config = dict(
    num_hidden_layers=13,
    d_expert=64,
    d_shared_expert=64,
    routed_scale=1.0,
    router_cosine_scale=10.0,
    norm_eps=1e-05,
    qk_norm=True,
    parallel_block=False,
    learning_rate=0.0133,
    beta1=0.95,
    max_grad_norm=2.0,
    decay_shape='linear',
)
Below are experts of layer 6 (counted from 0) of a mixture-of-experts language model. Rows are named router (the router's row for the expert) and show model dimensions 128-255. Each number is 500 + 25 x the weight over its row's rms, rounded and kept within 0 to 999. Numbers have three digits each.
After each expert's rows: a language model's description of what the expert responds to; "comes before" lists some tokens at least twice as common just after its tokens as in all text. This comes from a sample of Wikipedia text that the model never trained on. Tokens count by the router's weight.

# expert 1
router:475477503542467495482524495481496495472472516492501500505545524529492513513435523490469474472487542437502505472536482514508482454537491520525550528507530450496500503494494495497476512534490510508507486513508514495477529497507493530454531521490502494513502520535535498459491532478534516487531449514531506476472493509510501480496528505485497488468460503478474507482506476511484492520482
It responds to: Word-final verb endings like -ed, -ated, -ized, -ing and participles such as known, found, released, usually before by, to or in.
comes before: " by", " to", " in", " the", " as", " on"

# expert 20
router:464469500468506503470493483490534499475489492464487458458533534514470517455512537522527482464495522472485520484519497440505535496513495501539501526535486509470549513473469483529457546496457541472513498525495483526509494524452531529474478519495512534511519513518529520500493514506516458468503483518506461504501474490530540491512487474512499509521455477476445502496503454479513473547562
It responds to: Commas, closing and opening parentheses, semicolons, and and/or in lists and citations, e.g. (1866–8), Professor, Sharp, 1882.
comes before: " and", "\n", " the", " which", " a", " but"

# expert 50
router:476473501505467520495524470479524461440476480503491497458540482499494489475494494494514482516465516460483517526474481526456516501495480491528522481515480482456510488496502486505479530502471499503492505499506516525498483511486496543488481527476465508494530449525533493495501507540500494475503468492516514494483473537523497499498486519483512449472524473462461526508493501532467528517550
It responds to: Mid-row table cell pipes, sentence-final periods and semicolons, and common male first names like John, William, Charles.
comes before: "\n", " The", " ", " In", " He", " It"

# expert 51
router:476476471481460473482481469503523504456499460484508463468525558522526477468529498508546497487523535452563498499498532510502521545539507540497506485524492485504479505478491478486476522496460524515459513484522501487499513527460534526486492515493493512464467487524521480463471515495479461527508501545507498515486451464527484501479498503493494482507465476501491515509461476527436502478509
It responds to: Four-digit years from the 2000s, especially after between or a date, the letter S or South, and century or town.
comes before: ",", ")", " |", ".", "–20", "–"

# expert 63
router:464476483529466501489512488465514501493453476487456484488503549526522520498479442505511465492508498464528504490454480543493529467510530503466476538510485479476535528498484498512504572520474520491469490515505505497523480505535528495474473533481494505524542470524530530464544536509529450527519469484523511540481477528532458509481525502531527492484453460490501484500471490500471499514497
It responds to: Articles the, a, an and possessives his, its before nouns, the suffix al as in mayoral, and sentence-ending periods.
comes before: " ", " The", " first", " In", " He", " re"

# expert 45
router:455470456526477538484528527512494485489516472504458497458552507537472530485466511466552472519523536472533468495481504498487533495517512504537501543535487477521471502499475493556516549486471497507514471481511458546506533507465476537479500481501491527532543486516487499481468474467515447499528482534484489534488485482513513502516500490513498512456468457463515494514484480493470487525501
It responds to: Nouns for roles and titles (leader, director, name, Award, Team), prepositions under, by, to, from, and endings like der, ce.
comes before: "s", ":", " of", "ing", "ly", "ic"

# expert 8
router:465477511512495484479505471493501519508483475465503491513525536497491542449471518494559463508531504474485473474508491484482509495564517468542477552489499461514505497482488495527475532501472496500476481496559545467515502524473513524497508516518494523469506437529517516455463501478532467503534452506505491520481485530515545511515519521527526488497516460494453510562491494551441507529505
It responds to: Line breaks before headings, list items and table rows, leading table pipes, and month names starting dates like May, August.
comes before: "-", "|", "\n", " 19", "==", "The"

# expert 41
router:501482478511485492486507479489498496470525511545472480471520505480480515461481494518542474457505464504513493491480483528473494513562523503556497492504479489480530477468499508493472527522463516499481472556506502504529535475489484512449506485483487472492498472537528482497442514515542461523500460519479491472465479532534542497503486529496512524498485494480506499514485507521463531533463
It responds to: Plural suffix s and endings like ers, ies, ations on nouns such as versions, characters, 1930s, plus plural nouns like people, women.
comes before: ",", " of", ".", " and", " in", " were"

# expert 56
router:519475499498468503480498505470522513517510482501500468513545558527476474493462529490489437505480494466513473533502482536515504461514506527533545502533516478483528510518509467507491486554475537504496456531515497483469504523504480537494511519479514497508510498538529488508468547495521505467477489532537499500484460540516497529526533475479517525485456529447471531545497464531464522515506
It responds to: Inflectional endings and whole past-tense verbs: -ed, -ing, -s as in sav'es', inspi'red', deri'ved', plus made, took, won.
comes before: " the", " to", " by", " in", " a", " that"

# expert 10
router:492473490483448490490490456481525496485498497514493493481524503545486517514445554463524430497486532482486508466530508508505515510527517484526509524494460467453527515453499475495502521552463523532492499508550494513536517534475495526494474513513504467504532487540527515473455529492499504503508433483504523550518453504538496468478509510515543488500490509527486553511479466529467500514544
It responds to: Nouns and noun endings naming organizations, offices and roles, such as Party, Council, Association, member, player, government, president.
comes before: " of", "s", ",", ".", " in", " ("

# expert 16
router:517500505527460534482480490466542484459481452511494513507521493491520528487479492452552463519507507464527534522481494513520506489487533530500536523552481475513469488514476492539452529522461528528469492448475509523507459503453522510458459500521515504499532487477550525498482519472472496510564460473516519529497475467516521511505491493505519482524485477520467502507472485538461527543539
It responds to: Common nouns like part, place, life, career, role, plus War and Sea, word-middle fragments, and line breaks before headings or lists.
comes before: "\n", ":", "==", "re", "ed", "|"

# expert 34
router:497470498510448494525542508497493482487500527509510443455511528497486538470492510507526472505451473466502498496475500532473531501513492540544525531536502474503508469505479499479517536524462518493469494533535528494504492523474524511492485450500467473533546462519544505510494487470503514537506484487490478508511534504490533528491469493530517459473502472491514554536469487509462507515526
It responds to: First pieces of split words like comp, vi, se, app, plus dashes, periods and line breaks in lists and infobox data.
comes before: "-", "\n", " The", " States", "=", " He"

# expert 54
router:504493491500491480459511468493524518465480521523499498508508541514523520507488506460529468481460498443527471515507507507496507477524525531526462507502485491488530495493487509521501511549501524496481518485469493537488533467491531495487457500471468505508518456513526531478495516534519521515518465522526509554485474520542561515510510509479567478509498473499482522507507514534458547527490
It responds to: Pipe separators between cells in data tables, plus articles and common words the, a, The, is, and list punctuation like colons and numbered-list periods.
comes before: "\n", " ", " 1", " 2", " 3", " —"